Experts of a small language model.
Experts: 160 experts in each of 10 layers, 64 tanh GELU neurons an expert, 6 picks a token, a softmax router, a shared expert of 64 neurons.
Below are experts of layer 6 (counted from 0) of a mixture-of-experts language model. Rows are named router (the router's row for the expert), up (a neuron's input weights, with its number), down (a neuron's output weights, with its number) and show model dimensions 0-127. Each number is 50 + 15 x the weight over its row's rms, rounded and kept within 0 to 99.
After each expert's rows: "comes before" lists some tokens at least twice as common just after its tokens as in all text; "mostly gets" lists some tokens that are sent to it at least half of the time. This comes from a sample of Wikipedia text that the model never trained on. Tokens count by the router's weight.

# expert 128
router:83 57 60 79 61 61 53 46 43 64 38 45 68 48 61 54 54 54 51 45 74 70 49 46 49 35 58 49 46 37 52 90 38 56 58 60 62 71 51 46 49 59 19 73 35 43 56 73 25 50 21 50 28 41 09 36 54 52 40 33 80 43 50 48 82 51 25 30 60 34 57 70 73 67 59 44 38 68 40 47 52 50 18 40 81 44 36 50 30 67 43 45 60 66 63 66 70 29 34 37 33 64 55 47 65 46 20 70 65 40 44 34 62 49 39 44 70 44 34 49 41 54 55 45 66 38 53 63
up0:63 80 50 40 55 56 37 57 56 18 51 18 36 63 49 55 45 57 84 18 49 58 70 40 66 48 46 27 81 68 40 62 42 32 41 32 39 41 38 50 42 78 23 79 60 62 43 53 51 54 50 88 35 59 61 49 65 48 57 42 60 44 40 33 69 82 41 49 43 39 42 68 45 72 50 80 38 58 57 45 39 37 42 32 58 55 77 71 54 44 58 47 39 38 29 57 24 78 51 60 38 47 36 40 26 37 62 54 58 56 32 51 39 52 50 53 64 52 44 44 69 51 62 88 76 52 58 56
down0:46 40 50 55 56 61 60 31 65 51 38 41 61 66 45 65 70 40 39 45 70 48 73 61 47 54 52 53 51 49 59 76 49 37 20 81 36 53 79 40 60 68 70 50 83 34 54 19 57 56 69 37 57 48 64 35 70 56 40 41 43 45 82 56 26 61 70 37 20 50 57 57 42 43 61 59 43 51 51 66 45 34 46 60 75 55 48 32 52 44 26 27 48 41 67 35 55 50 69 29 42 52 44 08 82 55 31 15 08 47 50 17 53 62 45 44 53 47 43 47 49 60 56 55 67 67 51 45
comes before: "| ", "==", "- ", "The ", "== ", "==="
mostly gets: "\n\n", "\". ", ")===", ".\" ", "). ", "=="

# expert 123
router:52 43 66 55 88 69 33 48 52 50 28 31 66 45 59 71 67 70 48 47 59 77 60 62 39 36 64 30 66 31 70 84 26 55 45 42 54 58 17 50 52 50 33 66 46 45 48 53 42 60 43 54 38 66 52 41 65 28 35 13 63 19 44 41 46 63 45 55 75 30 49 51 52 29 35 25 32 54 45 48 73 51 35 54 62 60 63 79 27 64 30 41 76 61 73 46 59 19 47 41 48 56 37 37 55 71 47 67 68 63 48 52 59 30 47 18 45 46 44 51 36 53 44 40 37 36 44 74
up0:48 64 48 79 63 56 66 54 16 54 27 68 54 61 47 63 45 52 35 78 51 54 51 50 45 66 29 35 32 45 65 49 42 12 68 49 76 59 65 45 52 37 51 66 50 42 44 58 48 63 51 69 53 33 64 61 45 30 31 58 35 66 57 42 53 38 41 67 48 70 51 59 60 45 55 74 66 45 44 53 23 17 56 56 45 53 57 47 30 59 04 51 53 32 54 48 55 10 37 66 53 58 70 66 49 15 47 40 43 46 81 29 56 32 68 55 68 40 29 78 59 35 61 54 53 33 53 24
down0:50 51 72 62 48 52 54 45 37 63 37 33 49 27 51 39 57 36 56 60 58 56 45 59 44 68 69 60 41 41 39 42 36 72 51 51 71 51 71 51 35 32 20 31 55 55 32 65 76 55 43 24 72 61 77 43 64 63 33 59 35 42 56 39 62 26 56 61 69 73 38 42 57 49 41 57 45 79 44 55 31 49 66 49 63 47 52 53 76 24 32 79 49 49 43 37 32 63 35 43 51 85 51 36 34 99 54 28 59 34 66 65 60 38 52 53 67 43 13 42 41 57 67 29 34 51 19 49
comes before: ", ", ". ", ": ", "'", "y ", "-"
mostly gets: "|---|---|---|---|", "|---|---|---|---|---|", "|---|---|---|", "medalist", "″", "rd"

# expert 27
router:70 51 64 52 65 53 51 46 42 61 36 52 60 34 59 66 50 58 62 47 65 53 44 46 48 50 45 37 79 50 40 44 51 29 59 50 39 65 47 66 40 57 43 56 44 38 71 58 49 82 27 48 33 64 48 54 77 36 67 34 85 34 17 74 62 50 54 47 56 42 56 66 73 84 40 07 53 74 35 34 66 49 21 39 67 54 57 50 39 54 39 37 42 61 72 46 61 50 25 39 19 62 38 57 79 67 25 77 55 43 54 33 47 49 41 34 49 21 46 49 18 51 34 30 51 45 36 27
up3:58 76 60 24 64 49 53 47 44 51 10 42 58 64 24 60 67 52 74 41 66 48 59 36 63 53 53 53 36 56 46 62 55 33 54 31 38 51 39 44 77 38 31 47 66 61 68 55 63 35 44 34 64 53 39 53 55 28 20 41 51 56 70 29 72 60 60 74 56 40 54 60 37 44 57 57 51 29 46 37 52 53 39 47 43 56 61 59 64 71 29 42 34 53 34 43 48 40 46 44 00 47 58 44 74 43 48 26 48 43 93 73 58 45 33 60 62 51 52 24 54 34 35 33 74 83 52 26
down3:63 39 53 53 70 57 53 45 41 54 77 51 61 10 44 51 67 58 36 43 71 25 59 07 51 51 68 60 49 48 26 52 44 38 54 47 67 26 75 25 55 75 41 41 23 49 34 77 39 65 46 38 37 41 35 54 13 49 33 34 46 51 26 45 65 42 43 71 42 27 67 45 64 79 26 50 71 41 24 65 24 39 71 39 48 60 35 64 79 57 58 52 47 34 61 54 25 43 64 44 71 60 36 43 40 53 48 38 64 43 57 43 74 48 56 68 49 36 36 48 74 46 50 48 46 32 51 50
comes before: ".", "°", "″", "′", ",", "th "
mostly gets: "10", "19", "15", "20", "13", "12"

# expert 145
router:37 40 48 45 77 55 39 58 48 74 36 25 56 60 59 52 63 66 65 52 52 51 59 61 56 33 44 35 58 21 98 82 46 29 79 65 59 62 44 47 49 58 59 60 32 33 57 52 62 48 64 44 57 62 46 43 45 36 19 46 70 22 37 54 60 69 56 43 78 24 68 67 50 42 63 40 35 55 24 37 59 54 23 41 64 55 61 63 49 75 34 42 57 63 72 69 50 42 42 47 62 54 26 46 87 58 39 76 65 28 56 42 54 53 43 39 44 33 57 60 32 65 58 38 33 22 30 36
up0:40 50 71 36 53 34 90 39 68 46 53 92 62 38 42 66 58 56 45 37 42 43 46 45 64 69 39 49 44 65 70 66 57 86 61 26 32 48 29 59 42 71 69 43 69 61 75 64 39 43 54 59 55 48 48 45 69 00 40 51 55 44 65 46 55 46 30 52 56 49 63 49 74 61 70 60 23 45 30 31 13 44 60 72 52 50 43 35 36 62 26 51 46 63 54 40 48 31 60 65 42 62 58 75 56 65 40 22 51 25 63 49 36 40 35 84 53 51 47 37 46 37 53 43 63 56 48 56
down0:38 63 79 34 78 43 58 39 43 45 36 58 59 59 84 81 43 60 68 53 69 35 59 26 50 41 58 33 36 40 45 54 77 63 53 58 40 70 45 48 47 30 39 40 79 22 60 27 44 50 54 54 23 69 39 51 62 61 30 42 17 44 54 55 33 46 58 53 68 62 45 55 30 60 56 64 78 52 44 44 53 37 36 74 67 90 79 53 56 35 39 37 46 45 38 65 58 62 48 39 57 30 63 35 65 31 73 74 62 55 36 74 32 37 58 53 58 42 58 37 53 30 26 32 47 58 35 31
comes before: ": ", "/ ", "N ", "W", "\n", "E"
mostly gets: "″", "′", "Born", "Coordinates", "Location", "Genus"

# expert 121
router:53 67 51 79 61 67 46 82 61 46 43 32 56 31 62 64 59 62 70 53 59 51 57 64 43 49 55 36 72 45 66 62 32 50 37 60 50 70 56 77 37 60 51 52 43 27 71 86 41 70 33 45 53 52 38 09 44 23 80 41 80 38 22 48 61 74 52 39 64 47 61 68 46 61 37 53 40 73 39 44 49 55 44 40 53 49 44 37 50 59 33 24 45 70 46 49 63 43 48 41 50 59 44 52 71 63 36 64 69 44 30 31 47 46 24 43 67 21 54 66 32 29 54 45 46 10 46 24
up0:30 37 92 41 13 74 51 36 59 43 70 37 41 67 58 54 65 29 32 18 68 74 53 53 62 46 44 63 36 47 45 45 40 47 75 52 78 36 84 58 22 55 60 66 57 51 46 64 30 30 53 70 43 63 50 55 34 70 48 30 45 39 45 58 44 44 49 26 49 47 66 59 63 53 43 37 58 65 35 41 35 81 53 26 70 51 45 57 42 63 40 33 46 74 44 61 39 64 51 58 61 44 72 15 48 54 46 52 54 48 67 19 48 32 70 68 27 56 59 63 44 32 62 56 42 73 43 58
down0:40 43 34 32 61 75 77 65 46 46 48 55 54 36 51 67 44 28 26 38 50 50 52 58 25 53 56 54 55 43 56 48 59 60 60 90 56 54 49 32 27 63 47 34 42 56 45 55 49 34 46 57 25 37 57 53 61 57 60 79 55 57 74 68 48 55 47 42 58 60 54 41 14 51 31 65 35 22 44 36 58 70 26 47 21 70 61 72 49 39 38 53 49 43 23 66 64 46 42 46 27 51 36 80 29 61 41 68 71 29 59 92 81 75 56 55 73 57 65 49 55 39 29 72 40 58 49 58
comes before: "0", "0 ", ") ", "1", "–", "2"
mostly gets: "Episode", "DST", "198", "Gls", "202", "201"

# expert 152
router:40 59 76 48 69 48 69 61 53 68 60 41 60 45 56 54 47 71 86 62 67 61 81 51 46 20 54 46 81 25 51 54 37 35 40 58 42 47 48 64 52 63 53 59 60 51 48 72 25 58 26 56 47 81 50 40 71 51 50 47 59 49 49 64 46 60 55 17 44 48 58 86 75 65 35 23 38 79 38 42 61 41 39 26 64 51 58 81 36 49 48 53 41 62 72 57 61 47 32 41 34 55 30 49 61 51 51 55 66 38 51 47 65 39 43 42 61 16 48 62 31 55 38 41 92 38 37 24
up0:57 60 55 58 61 48 52 54 53 50 47 66 33 95 50 73 60 67 65 60 39 61 49 26 47 70 57 29 47 34 31 50 39 47 57 48 50 54 37 74 41 37 47 56 59 42 67 56 30 28 43 81 57 63 40 59 45 35 39 61 42 71 68 59 79 71 28 74 56 45 58 65 60 42 48 45 24 26 52 78 51 38 50 32 13 61 70 68 52 69 55 75 21 55 41 61 58 54 91 36 55 51 38 22 63 61 69 43 50 57 32 77 70 52 64 27 55 23 61 54 58 34 34 46 47 49 56 46
down0:28 55 57 49 31 49 52 43 58 42 19 41 77 29 52 70 53 80 25 36 45 57 45 48 69 38 12 55 28 41 77 75 27 61 48 32 69 18 58 36 74 60 56 44 69 28 39 45 48 52 36 71 56 31 12 52 53 66 57 28 43 48 65 45 54 55 44 41 51 51 51 41 74 34 52 45 47 53 52 44 70 49 41 51 51 49 38 53 49 37 59 30 61 47 48 44 41 66 13 85 33 35 58 41 67 32 51 44 45 46 55 65 23 45 52 38 84 47 35 56 66 45 41 73 32 30 65 52
comes before: ": ", "\n", "\n\n", "==", "com", "code"
mostly gets: "Website", "also", "Phylum", "Species", "www", "Location"

# expert 153
router:45 45 59 58 73 57 56 42 51 54 51 54 69 42 64 69 67 89 60 45 57 47 57 58 27 34 63 44 62 37 44 50 40 61 34 63 53 58 55 81 40 53 58 62 16 56 59 70 40 65 38 34 46 93 41 58 58 35 63 43 97 20 25 63 53 65 32 47 54 63 57 76 75 72 44 29 27 58 58 44 85 55 36 37 53 57 51 68 47 40 17 42 67 63 64 60 60 39 48 31 32 49 46 41 48 47 47 60 66 42 55 41 63 36 41 26 55 22 34 60 42 51 48 36 61 43 38 25
up0:26 43 52 77 45 65 57 65 52 47 58 27 59 52 59 54 74 51 60 67 49 62 63 50 45 69 59 61 42 52 57 44 49 54 45 68 35 37 31 05 58 38 69 50 41 72 55 24 37 40 76 73 43 31 57 51 43 45 64 50 73 37 56 53 57 27 47 57 47 39 62 39 55 55 60 45 57 63 42 58 53 38 60 91 61 81 30 29 73 73 39 54 73 54 39 63 61 35 46 49 45 63 59 45 41 64 34 23 50 33 68 59 78 29 84 65 50 67 56 44 75 66 41 48 51 78 15 35
down0:42 64 38 57 53 51 42 57 58 42 55 52 29 64 51 57 55 47 49 56 51 45 26 52 47 28 43 83 63 75 47 60 33 46 40 47 31 58 77 59 44 45 30 70 42 32 55 63 60 47 51 31 45 58 61 79 31 55 11 63 15 37 42 61 55 58 60 27 46 35 62 45 51 39 32 27 45 50 44 60 41 53 39 78 79 57 47 34 40 22 54 60 44 72 68 70 58 62 33 81 58 80 58 27 63 65 54 43 61 30 51 49 43 53 53 32 76 30 30 34 39 43 61 82 44 37 56 90
comes before: "\n\n", "\n", "s ", "–", "S", "5 "
mostly gets: ").", ".", ".\"", "\".", ");", ")"

# expert 120
router:65 60 47 42 51 75 58 60 36 77 47 54 63 52 58 54 67 63 57 47 61 62 52 76 35 50 69 52 57 35 59 68 35 37 46 55 50 85 33 79 59 75 17 38 35 39 59 49 42 46 45 55 41 76 37 39 49 49 72 19 76 40 42 46 52 46 30 25 77 67 59 81 57 58 45 21 45 47 49 32 79 51 45 53 42 65 64 50 37 47 52 49 57 66 53 55 61 45 37 45 38 50 27 54 52 48 17 77 60 35 55 37 77 25 54 58 50 14 26 82 37 50 50 45 57 54 22 46
up0:41 68 46 27 48 47 57 59 31 70 34 40 39 58 12 52 84 39 40 45 40 54 24 61 22 50 27 51 33 19 87 43 41 57 61 71 36 63 64 69 46 51 64 33 48 48 57 46 52 65 42 56 38 55 40 10 57 47 29 38 42 31 52 42 29 67 63 50 34 57 46 44 62 47 60 54 72 74 52 37 28 64 32 70 44 62 19 78 63 42 50 66 46 56 70 34 53 33 32 53 73 57 51 40 64 59 40 55 89 43 64 47 44 57 33 61 60 55 54 36 59 42 41 28 23 57 48 49
down0:59 37 60 35 83 39 56 60 56 54 63 56 58 61 27 67 62 50 70 33 39 72 25 61 26 82 29 56 44 82 69 29 60 35 28 38 57 57 57 54 72 30 25 30 34 44 39 64 38 30 51 74 37 53 35 45 42 30 52 49 50 42 38 54 33 49 40 68 63 71 35 65 53 55 44 56 35 79 78 28 59 30 20 67 49 61 49 48 64 38 38 41 20 30 41 40 47 60 56 60 71 37 52 58 54 52 85 55 61 36 58 49 75 35 32 57 35 63 44 43 34 64 30 45 47 40 44 65
comes before: "and ", "the ", "he ", "which ", "but ", "who "
mostly gets: ", ", "\", ", "including ", "., ", "include ", "Although "

# expert 122
router:67 59 55 50 57 60 51 52 49 70 49 48 74 56 59 52 77 55 54 42 49 54 62 70 32 54 68 39 66 44 50 64 32 38 49 59 40 76 22 68 49 66 28 41 36 44 75 51 53 47 50 42 38 81 38 48 49 45 76 32 65 40 53 39 61 51 17 38 79 63 64 80 61 59 48 15 46 51 52 47 86 54 40 55 48 75 78 49 56 52 50 36 66 59 63 52 76 44 33 51 25 53 22 70 45 50 40 79 52 23 55 31 79 27 51 48 66 13 32 67 26 46 50 54 55 53 48 52
up0:81 54 59 50 55 60 63 68 59 24 28 42 37 59 38 53 71 58 58 32 32 72 61 59 77 57 51 78 68 69 65 52 61 37 38 87 50 43 73 57 30 39 13 57 44 26 82 65 34 55 29 11 43 30 44 53 51 57 50 49 56 62 66 66 64 30 39 63 53 62 51 67 40 58 43 34 31 53 40 53 73 27 60 36 62 56 51 31 50 32 53 45 73 56 53 47 35 68 32 74 49 63 59 46 43 24 77 56 69 59 41 42 29 48 51 28 39 52 50 37 44 61 63 54 67 31 62 52
down0:68 46 51 61 52 43 51 31 58 76 48 46 45 63 58 43 38 47 74 57 58 47 22 40 59 31 56 39 46 38 69 76 54 42 46 38 50 46 43 25 51 33 56 37 09 56 34 41 40 51 54 55 37 43 51 51 39 75 69 64 57 43 41 15 28 42 63 86 55 76 51 54 61 56 68 99 83 67 56 42 55 55 44 43 53 45 22 63 55 68 37 56 36 36 52 37 48 53 56 50 29 56 39 47 36 65 65 38 16 45 34 35 38 58 52 79 58 67 45 40 26 38 44 52 38 46 21 38
comes before: "and ", "but ", "which ", "the ", "who ", "he "
mostly gets: "), ", "\", ", ", ", "although ", "but ", "Although "

# expert 66
router:47 62 80 48 65 55 53 68 38 65 47 35 47 41 73 71 61 72 49 37 55 67 53 54 40 30 54 43 58 44 51 65 29 47 50 68 54 55 54 66 38 58 33 82 19 58 70 61 28 51 39 41 51 47 34 33 72 41 66 35 79 43 46 60 76 63 24 22 58 38 48 71 65 73 53 34 23 62 38 40 45 43 31 42 70 48 47 56 09 60 45 32 47 60 51 65 48 26 21 20 28 60 32 52 61 48 50 63 63 58 52 47 70 52 23 30 53 33 41 56 33 59 54 45 73 21 46 54
up0:42 57 55 62 40 16 45 17 50 54 63 33 55 50 37 43 55 18 43 30 52 37 53 58 52 41 71 46 66 44 46 70 42 29 57 51 63 67 65 41 22 23 59 63 13 49 64 40 43 43 70 34 38 51 73 40 57 84 43 40 33 50 80 54 44 56 31 57 47 54 46 19 47 56 37 77 37 52 55 58 59 45 61 43 63 60 51 57 69 42 36 54 57 66 52 50 37 62 45 45 40 84 53 54 21 59 59 74 36 41 51 65 48 42 66 44 55 40 74 58 67 59 42 17 65 79 08 39
down0:33 56 69 48 63 76 33 61 39 55 41 43 69 42 70 61 19 60 40 73 48 66 36 14 52 72 37 46 55 43 50 51 38 52 56 58 56 28 62 63 61 51 44 56 57 76 48 68 50 40 19 33 56 55 65 33 53 46 50 58 50 57 49 40 57 75 79 42 20 57 55 62 57 51 57 47 57 65 41 55 37 50 48 34 46 55 62 75 22 73 81 67 43 50 45 56 52 32 50 38 31 29 60 34 74 63 58 18 80 36 55 50 44 63 67 07 32 42 38 11 40 46 69 41 66 39 51 44
comes before: "= ", "See ", "History", "- ", "Early ", "Personal "
mostly gets: "==", "===", "== ", "=== ", "====", "==== "

# expert 106
router:59 80 60 63 78 44 31 56 44 62 46 39 54 16 64 55 60 62 62 46 45 51 50 58 51 41 72 19 60 55 50 48 43 73 42 61 89 56 39 59 41 60 38 54 23 52 48 69 27 61 40 35 41 54 40 53 47 23 74 46 70 40 34 85 66 70 42 38 59 41 58 66 46 40 42 40 18 49 19 40 42 75 36 42 60 54 46 69 49 59 36 52 59 73 68 44 79 49 53 43 26 67 20 79 67 61 40 61 54 32 43 54 50 36 40 33 64 56 39 64 37 26 21 41 51 53 46 42
up0:70 57 37 61 50 26 42 22 43 51 80 58 65 35 44 68 52 24 57 64 87 71 36 66 25 40 63 78 39 31 39 36 55 64 59 58 51 59 38 80 61 44 52 37 55 40 62 31 21 17 47 34 57 69 50 57 36 53 43 54 70 50 48 69 68 99 67 42 53 51 58 70 37 38 60 39 72 46 57 33 54 46 44 28 78 61 50 58 52 63 39 42 64 53 52 40 74 56 83 58 68 40 34 54 66 27 41 63 54 69 52 60 52 55 46 32 46 41 40 59 76 62 40 57 38 60 50 57
down0:43 30 48 44 31 37 40 46 54 73 65 71 64 83 44 29 28 23 52 26 59 43 49 47 58 34 53 53 31 57 83 53 75 54 26 36 71 51 24 78 44 38 55 40 36 33 57 40 30 57 77 38 47 71 43 46 28 44 54 65 43 42 72 51 43 52 55 91 62 44 40 44 71 58 55 44 50 55 78 60 24 55 39 50 53 70 54 73 45 41 41 37 67 56 25 48 46 50 73 65 30 51 29 46 57 76 73 64 72 52 68 42 19 38 64 32 46 31 49 49 60 66 58 34 57 51 52 58
comes before: "-", ", ", "ing ", "ed ", "s ", ". "
mostly gets: "film", "surv", "game", "success", "contribu", "women"

# expert 103
router:76 72 57 64 60 62 61 64 47 52 48 41 50 48 59 65 63 53 65 45 63 51 38 58 45 45 54 37 77 25 65 49 26 59 50 57 47 82 41 74 49 52 51 65 47 33 49 86 47 74 45 24 36 62 42 27 51 23 70 26 89 33 23 60 67 58 42 51 46 55 38 72 64 79 45 42 48 52 42 20 53 55 25 44 59 50 60 58 48 51 32 18 51 65 73 54 58 47 46 46 40 67 41 56 81 50 32 76 45 51 43 19 53 43 42 48 62 35 39 59 15 46 46 20 61 46 45 40
up0:51 21 55 48 42 47 52 72 30 62 26 64 30 43 40 26 55 59 40 41 43 49 54 84 51 58 71 72 75 44 47 32 24 61 15 43 55 31 52 22 72 41 56 29 54 42 67 42 74 33 61 51 65 62 46 70 22 42 26 32 52 68 42 61 26 45 53 51 43 53 42 44 45 58 61 61 54 57 46 59 66 68 59 34 73 70 82 68 45 52 20 49 69 75 42 28 56 63 55 48 34 71 60 44 56 28 44 38 76 58 39 45 73 51 49 39 52 58 53 10 66 44 49 47 58 63 52 36
down0:71 44 52 45 54 81 38 53 63 53 65 48 62 47 57 53 40 52 50 46 68 49 36 30 47 44 57 48 53 75 62 76 58 40 52 46 50 42 67 28 13 51 49 43 54 72 61 52 33 51 32 45 68 30 25 10 38 62 31 55 38 39 43 44 48 23 69 50 56 44 68 54 74 62 33 51 43 59 67 64 27 65 42 45 51 48 63 18 59 51 47 32 52 38 78 34 45 60 25 48 55 40 54 58 53 55 60 50 71 50 66 52 44 55 00 51 36 69 45 22 43 53 57 38 37 28 62 09
comes before: "0", "5", "4", "6", "8", "9"
mostly gets: "200", "201", "202", "199", "198", "196"

# expert 76
router:56 60 46 72 84 65 42 56 56 63 55 52 66 53 75 65 74 51 56 34 53 57 67 66 39 45 67 57 70 28 64 64 46 61 46 57 60 53 32 50 22 73 34 49 38 29 55 54 56 58 52 53 36 84 26 41 48 46 62 23 61 39 18 74 54 59 50 51 52 34 48 59 64 48 52 45 51 47 35 35 73 50 28 47 61 70 67 65 30 55 42 54 54 64 55 78 67 38 33 25 27 52 28 84 63 66 19 69 47 30 53 45 72 54 40 33 53 43 39 47 32 45 21 37 64 13 50 57
up0:56 61 28 62 41 28 37 44 48 61 64 38 59 45 61 49 70 56 51 63 22 66 59 52 51 62 57 50 38 13 43 55 28 64 55 81 59 39 49 50 39 56 44 39 60 16 74 75 51 39 24 70 44 72 60 60 53 61 20 24 52 59 81 63 52 52 79 44 42 70 56 17 43 22 43 40 71 70 29 39 56 58 67 40 56 42 43 25 53 42 35 32 75 45 50 38 38 58 67 38 67 22 60 49 90 60 42 44 50 44 35 53 29 66 40 49 44 39 53 52 42 58 72 38 64 41 47 42
down0:46 56 86 51 72 34 60 25 46 46 43 67 77 58 57 64 34 20 36 32 49 53 40 57 53 63 48 42 52 32 37 41 39 55 48 41 51 57 55 43 35 45 36 44 78 37 53 39 50 61 52 46 73 90 41 52 69 41 45 43 42 36 54 52 47 45 63 72 48 37 54 56 45 31 51 63 61 53 46 62 56 53 52 76 47 80 34 37 77 78 23 15 39 53 72 38 72 27 31 39 28 36 37 41 41 32 87 49 29 59 42 61 35 20 38 53 48 71 42 45 64 38 77 73 45 67 57 59
comes before: ", ", "s ", "-", ". ", "\" ", "; "
mostly gets: "however", "alth", "happ", "joy", "utr", "with"

# expert 61
router:40 38 59 72 71 66 31 56 48 59 32 47 44 23 66 41 67 77 67 49 49 56 44 61 58 43 64 25 61 48 45 63 42 70 42 63 65 59 38 61 42 50 44 47 39 63 49 82 43 54 31 51 39 71 38 52 52 22 68 35 87 37 20 72 58 50 39 31 54 34 41 69 66 67 56 39 39 49 50 44 66 62 36 35 59 40 50 56 39 65 37 44 52 66 90 53 72 55 53 38 51 51 16 41 66 78 17 84 52 51 42 54 57 33 41 33 63 43 48 62 18 36 44 42 32 35 24 35
up4:50 51 55 67 45 47 56 58 23 28 46 26 34 73 50 59 38 34 57 48 59 69 54 65 57 21 58 48 61 62 49 54 25 55 34 61 42 46 31 44 44 49 36 45 43 49 42 61 57 52 72 42 48 73 59 53 36 20 63 69 54 66 67 46 36 47 74 76 40 28 36 79 49 32 45 55 62 78 38 65 48 56 59 47 49 75 53 39 41 62 40 58 48 39 65 73 55 52 37 54 59 37 57 37 69 58 78 74 40 07 23 58 24 77 46 21 49 25 20 54 34 53 45 56 78 54 22 41
down4:26 53 59 59 46 52 37 63 65 74 36 40 67 63 54 71 26 39 48 64 52 68 40 61 70 32 71 67 39 39 45 44 37 30 57 53 40 37 29 51 67 55 44 43 70 20 46 29 57 36 56 30 28 42 56 27 68 54 41 45 68 66 48 40 44 35 60 43 25 69 44 40 18 42 25 62 58 44 50 63 38 19 48 53 08 54 70 39 60 55 71 38 24 40 56 37 26 63 63 41 67 60 61 59 57 04 18 71 53 46 59 69 51 46 56 42 46 52 69 40 34 56 56 61 56 70 36 54
comes before: ", ", ". ", ".", ": ", "\n", ") "
mostly gets: "year", "However", "season", "century", "game", "also"

# expert 58
router:56 52 63 63 82 50 74 54 38 66 45 41 63 20 56 67 52 63 55 32 58 65 68 64 19 36 46 51 77 38 76 70 33 55 65 54 53 58 30 54 41 61 34 65 52 43 52 54 50 78 51 47 35 77 65 43 61 34 38 27 50 34 43 48 56 56 22 44 72 35 41 59 69 60 52 33 32 47 38 50 86 50 40 50 47 49 72 53 23 64 28 48 69 39 62 73 68 44 35 53 29 77 16 53 64 66 27 72 70 37 56 40 67 35 36 26 55 36 46 49 42 52 32 28 50 35 42 56
up4:54 35 35 25 89 40 56 57 42 65 39 44 63 44 57 48 22 40 32 59 46 50 59 74 74 54 50 77 68 71 61 36 44 44 53 24 46 35 55 72 44 44 32 21 73 29 38 34 26 59 44 42 51 49 70 41 34 60 42 63 42 37 53 58 48 50 40 64 56 18 56 38 43 58 63 82 57 57 50 54 11 79 61 52 39 42 44 77 61 55 45 44 37 73 59 71 73 48 39 34 84 49 47 52 56 59 36 41 82 42 38 30 47 36 51 58 19 78 64 53 39 46 40 55 44 58 60 47
down4:32 36 33 15 20 36 48 71 28 32 49 52 56 70 43 39 62 44 39 51 10 63 34 51 23 58 64 45 65 23 71 46 50 26 32 75 39 82 56 83 46 56 46 50 46 51 54 51 63 58 57 30 58 51 22 34 68 34 37 40 42 45 41 57 49 28 61 27 41 54 32 62 35 41 39 51 63 50 32 52 40 58 14 62 77 45 67 37 42 37 24 56 38 47 46 44 31 29 28 19 30 45 64 54 36 46 52 61 30 51 54 54 47 66 25 45 55 43 64 53 55 38 58 39 68 48 39 50
comes before: ", ", ". ", "'", "-", "o ", ") "
mostly gets: "olas ", "ican", "ophy", "ille", "ges", "ria"

# expert 36
router:66 53 56 58 50 71 66 58 47 44 56 43 65 28 58 54 64 63 59 46 57 70 36 49 43 39 68 37 66 51 43 58 38 38 80 57 34 68 60 71 32 52 57 55 43 35 74 72 48 55 29 45 32 81 44 40 78 46 61 44 81 43 33 81 64 45 31 27 50 47 69 42 88 89 11 44 49 79 62 40 69 74 36 52 56 65 65 55 41 65 34 40 72 48 56 68 51 58 39 39 54 68 43 53 59 53 34 83 43 51 53 25 52 38 51 44 48 42 59 65 31 47 42 53 47 53 24 27
up2:41 45 68 72 63 64 49 61 53 26 35 72 61 34 32 49 49 50 50 87 41 60 67 50 41 51 41 36 64 30 55 82 42 72 45 27 37 59 13 33 35 25 33 58 43 68 59 66 43 26 53 55 53 53 45 42 62 62 43 37 48 29 48 55 60 37 26 65 59 75 49 57 62 99 46 83 70 57 44 33 41 72 38 53 55 51 70 41 53 63 57 34 53 48 44 53 50 45 10 38 49 44 48 66 51 62 63 43 40 44 70 68 21 61 63 42 63 46 59 44 53 50 64 76 39 35 53 51
down2:70 61 39 07 69 41 55 67 26 43 50 65 73 65 44 28 58 26 51 43 54 56 25 67 65 40 37 63 50 51 42 31 47 48 45 47 60 68 72 43 49 56 62 71 26 45 54 33 27 52 51 42 32 25 64 50 58 60 67 49 41 80 33 36 52 79 76 69 55 45 51 50 37 06 40 69 42 64 30 56 50 58 38 59 56 59 38 38 70 44 44 29 58 70 44 40 53 54 52 51 52 34 55 55 49 29 92 51 51 53 45 54 59 67 66 40 28 49 53 48 10 47 52 34 68 30 73 46
comes before: ",", "% ", "| ", ".", "(", "million "
mostly gets: "million ", "States ", "approximately ", "300 ", "percent ", "billion "